config.toml
d_model = 192
n_experts = 128
activation = "squared_relu"
moe_layers = [0, 1, 2, 3, 4, 5, 6, 7, 8, 9, 10, 11, 12, 13, 14, 15, 16, 17, 18, 19]
balance_loss = 0.00756
init_std_router = 0.00936
tie_embeddings = false
seq_len = 2048
train_tokens = 564200000
dataset = "wikipedia_en"
Below are experts of layer 9 (counted from 0) of a mixture-of-experts language model. Rows are named router (the router's row for the expert), down (a neuron's output weights, with its number) and show model dimensions 0-191. Each number is 50 + 10 x the weight over its row's rms, rounded and kept within 0 to 99.
Before each expert's rows: "comes before" lists some tokens at least twice as common just after its tokens as in all text. This comes from a sample of Wikipedia text that the model never trained on. Tokens count by the router's weight.

# expert 16
comes before: " |", "–", ".", "th", ";", ")"
router:54 49 54 60 62 65 37 25 61 49 57 67 19 70 56 43 41 38 46 55 53 49 56 43 46 32 39 53 51 50 58 45 46 52 42 51 44 59 38 48 64 46 54 61 57 59 56 59 52 46 49 35 51 52 60 42 53 72 56 62 32 45 66 50 50 43 47 61 40 42 66 33 40 55 65 52 62 41 40 60 56 57 37 36 50 45 44 31 54 66 52 31 50 42 61 57 46 42 59 52 51 42 39 46 46 41 48 46 62 66 58 51 49 46 52 50 47 45 47 59 45 50 49 49 39 37 54 46 52 53 55 58 42 64 47 53 59 54 44 56 74 47 49 42 79 46 62 56 56 61 75 52 59 47 65 53 45 42 46 50 48 39 53 51 33 48 59 59 58 50 53 68 62 70 57 35 60 53 65 30 52 42 42 55 34 42 45 30 63 50 74 55
down0:39 67 40 52 48 51 53 39 39 37 60 32 39 51 68 55 33 54 47 63 47 61 46 40 65 55 43 47 46 55 37 59 40 43 45 44 58 47 49 45 51 53 43 35 37 47 48 30 59 54 65 49 59 52 39 46 57 58 51 59 53 53 67 64 42 53 44 68 49 73 59 48 41 66 50 48 47 63 62 42 56 40 67 52 63 52 24 59 33 54 49 47 51 58 44 54 49 55 51 44 72 64 35 28 44 51 64 48 56 51 36 50 40 45 64 60 52 46 29 60 44 64 49 43 50 48 50 39 44 53 45 65 55 37 47 39 39 53 50 49 50 37 49 40 45 42 59 37 46 53 62 53 75 33 70 47 52 51 40 61 43 57 38 65 64 51 47 46 38 61 33 55 78 57 49 46 43 41 52 50 44 66 38 57 42 54 49 38 58 69 38 42
down1:56 47 26 33 45 69 58 32 64 71 49 49 46 32 48 43 45 58 37 35 55 43 51 67 44 49 36 53 37 55 37 55 50 34 40 45 57 51 24 50 52 60 51 51 64 41 54 59 36 47 59 55 67 49 58 45 55 41 53 35 45 34 37 62 55 75 50 46 38 54 55 51 58 52 66 41 46 59 50 46 44 53 41 41 35 39 61 35 60 57 41 44 49 44 34 57 58 58 56 40 51 41 44 45 52 55 46 57 40 42 53 43 52 52 45 53 44 47 40 63 46 47 58 63 48 35 44 49 46 37 47 53 57 63 52 44 53 49 50 56 28 28 38 52 68 36 67 73 56 62 50 50 36 62 54 43 54 53 57 48 58 47 54 58 33 44 39 47 39 51 43 60 70 39 33 37 59 43 40 41 55 55 50 44 41 60 37 38 64 33 46 30
down2:51 37 41 55 44 58 53 61 60 48 43 44 33 41 64 48 57 46 70 45 48 55 25 50 29 33 60 55 40 50 38 36 52 51 52 55 51 44 20 58 50 48 55 61 44 51 65 52 39 52 56 48 53 41 32 53 56 40 49 54 49 36 56 65 54 71 50 42 56 64 38 41 42 42 33 49 49 55 52 38 44 55 62 37 44 59 28 34 49 59 57 73 49 26 50 56 36 53 42 47 54 32 44 45 37 53 51 40 46 75 53 32 49 55 43 41 58 32 68 67 60 57 60 30 39 48 45 55 40 41 53 36 44 55 47 39 61 71 50 50 47 37 60 49 47 57 51 51 52 38 37 54 64 51 54 63 45 55 42 35 43 36 61 53 56 42 73 62 62 43 57 45 51 56 39 56 56 43 59 44 45 47 38 47 48 51 59 44 46 51 69 54
down3:62 56 49 32 64 42 59 45 53 41 46 34 28 38 54 57 39 37 39 45 52 39 58 55 59 51 46 55 39 61 53 62 53 49 54 57 53 63 35 57 52 50 59 64 54 55 64 60 53 33 56 43 34 54 42 33 55 53 26 52 63 36 67 50 50 36 56 47 65 27 59 50 56 46 45 42 50 52 40 62 53 26 46 40 44 53 57 60 42 72 52 35 62 55 46 31 52 38 48 42 42 50 69 69 60 45 56 35 56 52 55 39 38 53 59 52 44 51 60 57 57 48 53 47 37 44 38 40 57 59 41 27 52 60 47 56 52 63 66 45 31 47 77 52 41 50 37 54 20 39 52 47 46 33 47 54 39 44 43 44 57 52 56 63 40 39 53 49 45 45 42 56 52 45 55 57 54 58 45 44 46 46 57 36 31 56 43 36 62 67 45 56

# expert 42
comes before: " the", "ce", " of", "ces", " a", "mer"
router:45 50 57 48 55 62 55 41 63 67 64 39 64 72 62 39 50 59 38 48 49 50 55 57 48 47 66 64 44 49 42 42 47 42 65 51 58 36 39 54 68 30 57 56 58 57 58 53 31 32 55 38 50 43 64 51 44 54 63 52 23 52 62 45 50 76 66 54 47 52 51 43 56 55 47 46 55 49 60 53 46 51 58 55 56 56 52 58 55 47 57 60 47 46 61 42 36 54 43 39 51 44 41 35 61 61 67 38 58 52 56 64 56 67 36 47 20 38 63 36 35 55 43 26 47 46 54 26 63 60 47 49 57 60 64 47 68 48 43 55 42 59 50 51 48 54 54 55 56 49 51 49 56 55 44 54 42 24 57 46 58 44 65 38 55 57 62 50 34 40 57 51 36 50 49 45 40 51 43 38 64 61 48 65 51 62 44 30 49 37 44 38
down0:63 71 49 58 64 55 44 42 70 47 61 45 56 61 47 50 55 44 42 42 54 40 40 36 62 40 36 51 56 43 43 51 58 30 63 54 60 67 41 37 40 50 37 42 53 60 48 41 45 28 53 41 58 73 61 46 48 44 47 37 51 69 49 54 42 39 49 59 48 29 69 34 40 33 44 63 49 33 40 58 58 36 39 55 56 61 68 60 55 51 51 61 47 52 61 50 35 50 56 62 57 46 48 70 38 54 50 65 69 60 53 43 31 63 59 48 45 50 43 64 50 47 48 51 43 72 34 37 48 58 54 47 52 32 38 57 53 42 59 41 50 50 49 52 50 42 59 34 39 62 67 51 55 62 59 50 49 34 56 57 54 47 41 46 37 65 55 39 45 50 51 44 61 39 42 39 66 58 55 67 61 56 70 49 56 39 41 47 50 45 41 61
down1:56 67 47 73 40 76 52 48 51 30 30 51 41 43 46 57 51 32 48 53 45 37 45 44 44 56 43 55 51 37 53 55 55 55 55 55 46 62 44 49 32 48 37 55 35 65 63 52 57 50 52 50 53 50 51 31 31 46 51 29 44 70 48 69 62 58 56 31 46 58 44 40 36 48 43 72 53 46 57 64 42 63 52 60 44 55 63 39 52 43 47 57 61 44 49 64 39 47 39 53 45 62 59 42 48 39 44 53 50 71 57 45 53 52 51 71 42 37 64 36 38 61 49 47 54 63 45 48 43 50 50 59 46 57 61 54 41 35 53 46 54 69 48 38 55 71 28 52 61 42 33 37 58 52 44 49 56 36 77 41 47 44 51 56 43 57 46 55 59 61 50 68 53 59 45 47 56 47 50 47 39 47 40 35 53 46 59 67 45 31 53 37
down2:40 42 45 59 60 28 46 53 45 51 60 53 61 53 40 43 58 53 60 33 42 43 58 50 49 29 49 52 42 37 42 68 49 63 51 61 69 43 61 35 47 41 34 48 55 46 42 56 52 66 50 50 41 48 46 44 52 53 54 63 70 59 44 45 40 38 44 46 61 34 47 63 42 48 57 61 38 67 47 63 50 32 41 57 38 57 37 39 60 57 63 40 77 50 71 45 59 39 56 74 46 62 55 49 47 44 56 44 35 66 60 63 40 53 55 51 63 47 71 43 65 64 36 49 57 44 40 48 55 38 50 47 41 61 63 55 44 46 48 58 51 58 48 70 64 48 48 37 29 55 64 52 50 55 34 56 47 46 48 43 47 72 63 60 64 48 53 42 36 45 50 55 32 51 67 47 36 37 48 61 58 49 58 58 50 59 60 52 51 58 50 70
down3:62 54 49 42 56 47 35 52 37 58 39 57 56 39 63 44 55 55 37 42 48 48 48 52 44 33 35 57 52 58 58 55 36 52 54 73 47 50 50 53 30 37 26 37 41 37 54 45 67 66 41 58 53 49 34 42 48 54 40 37 22 59 69 65 53 44 53 41 45 42 60 61 76 51 63 51 54 51 51 64 55 46 45 50 31 40 37 40 59 55 49 53 49 69 50 51 31 36 54 51 62 52 50 42 48 51 48 52 42 60 56 32 41 53 49 27 41 57 40 38 49 39 37 48 47 53 59 32 44 27 45 27 44 33 45 34 37 47 46 50 60 41 43 56 58 52 62 45 40 52 49 43 64 58 46 67 55 54 46 71 55 61 46 58 54 60 52 59 49 43 62 35 38 44 64 60 44 56 50 46 47 57 53 69 54 51 56 34 46 54 48 38

# expert 6
comes before: " |", "pt", ".", "ing", "en", "es"
router:53 65 56 51 47 48 35 62 50 64 66 51 48 47 45 57 54 49 61 56 55 50 56 60 30 41 47 62 40 61 55 40 39 21 54 38 36 40 46 50 60 55 27 61 44 32 67 66 51 34 57 69 39 40 59 37 54 63 45 48 43 45 49 48 43 44 58 50 44 47 46 53 34 59 57 47 45 49 33 57 47 45 45 43 42 33 60 48 49 62 46 44 45 41 41 42 48 56 46 50 53 51 41 59 49 61 50 53 46 50 55 39 50 39 55 42 54 52 55 61 33 47 62 48 52 22 35 56 39 58 44 26 56 63 47 58 67 46 53 41 65 68 53 37 40 53 40 48 58 31 63 37 67 27 41 58 57 48 47 35 67 50 34 44 45 51 35 48 49 60 59 57 40 57 16 46 54 39 45 49 50 57 33 52 39 51 59 56 51 44 51 62
down0:46 56 74 54 57 42 56 38 35 48 56 40 24 70 47 43 58 50 55 60 47 58 68 42 46 50 69 58 36 60 62 46 54 61 47 48 49 46 35 51 49 49 53 73 62 49 54 40 66 40 45 56 52 37 66 63 55 43 46 55 50 56 52 42 43 50 36 48 37 43 49 61 64 52 67 44 51 45 30 38 70 52 55 53 59 36 57 58 54 58 55 55 56 68 65 57 43 49 58 49 32 56 53 46 68 53 61 50 33 34 51 54 36 53 40 35 40 42 50 43 41 40 42 28 63 47 61 51 48 54 49 39 51 55 38 69 74 50 69 57 52 55 58 43 59 62 32 62 34 47 41 67 46 48 59 47 55 39 45 53 41 49 58 48 38 50 53 61 52 43 54 57 44 56 63 52 47 51 47 58 39 54 62 37 30 42 45 46 34 71 57 34
down1:41 45 50 64 44 50 47 59 44 57 65 55 60 38 58 39 50 47 40 56 34 78 43 46 66 44 41 40 45 53 46 34 64 53 40 56 53 32 46 59 54 40 42 70 57 40 41 50 45 49 60 41 44 61 74 59 51 59 52 32 58 49 21 46 55 30 56 68 44 38 61 53 63 52 48 50 55 42 63 51 38 50 50 38 47 46 51 35 43 50 54 29 36 49 51 45 62 44 58 42 51 75 37 47 50 51 41 43 45 48 53 67 53 44 37 32 56 52 44 48 46 42 49 54 54 40 69 45 53 73 42 51 42 53 60 60 57 53 56 53 50 50 48 31 40 38 40 60 36 63 54 40 56 71 42 57 34 22 61 48 46 56 38 50 42 47 36 43 43 55 50 48 52 41 62 29 51 46 54 47 55 50 55 47 41 32 57 57 50 52 41 26
down2:42 29 36 35 53 51 55 48 46 45 49 50 42 56 57 70 39 62 58 53 41 27 37 61 43 45 59 47 52 57 47 55 57 56 57 50 49 39 56 49 45 65 47 44 34 50 30 53 43 58 58 56 60 45 48 44 53 58 47 35 48 40 60 60 40 49 42 42 59 67 44 38 61 60 38 52 43 54 30 33 36 54 59 54 57 56 63 47 38 48 53 44 57 72 42 44 36 42 68 42 34 58 32 53 35 49 58 49 34 66 68 51 31 35 54 56 59 66 42 50 55 52 25 60 40 52 36 61 28 54 49 58 52 44 55 51 50 44 32 39 52 62 38 53 45 35 58 42 39 44 56 50 65 51 67 66 70 53 46 56 45 54 48 68 47 41 44 54 43 49 38 46 72 49 41 45 52 62 41 47 41 39 58 44 51 64 60 63 45 66 61 57
down3:62 48 52 48 69 65 63 42 44 46 61 52 53 52 46 39 40 62 36 51 51 48 41 48 45 53 57 43 30 39 72 46 40 43 41 39 34 47 53 39 60 37 49 64 45 65 46 32 31 47 76 41 52 38 61 58 45 59 59 42 41 61 49 60 53 50 59 59 43 53 30 42 59 52 53 58 55 65 68 57 51 46 48 46 58 54 30 36 36 44 54 47 38 41 65 71 47 52 47 43 52 30 70 54 51 53 34 51 54 72 62 49 51 45 38 48 45 51 45 55 37 56 50 50 42 69 43 60 35 64 42 50 76 50 55 64 36 40 56 46 41 66 48 67 56 67 49 56 41 49 50 36 36 46 32 43 48 37 58 52 35 59 54 49 59 58 50 38 43 44 59 55 58 50 65 41 48 50 45 62 61 50 51 51 54 43 51 39 34 34 45 38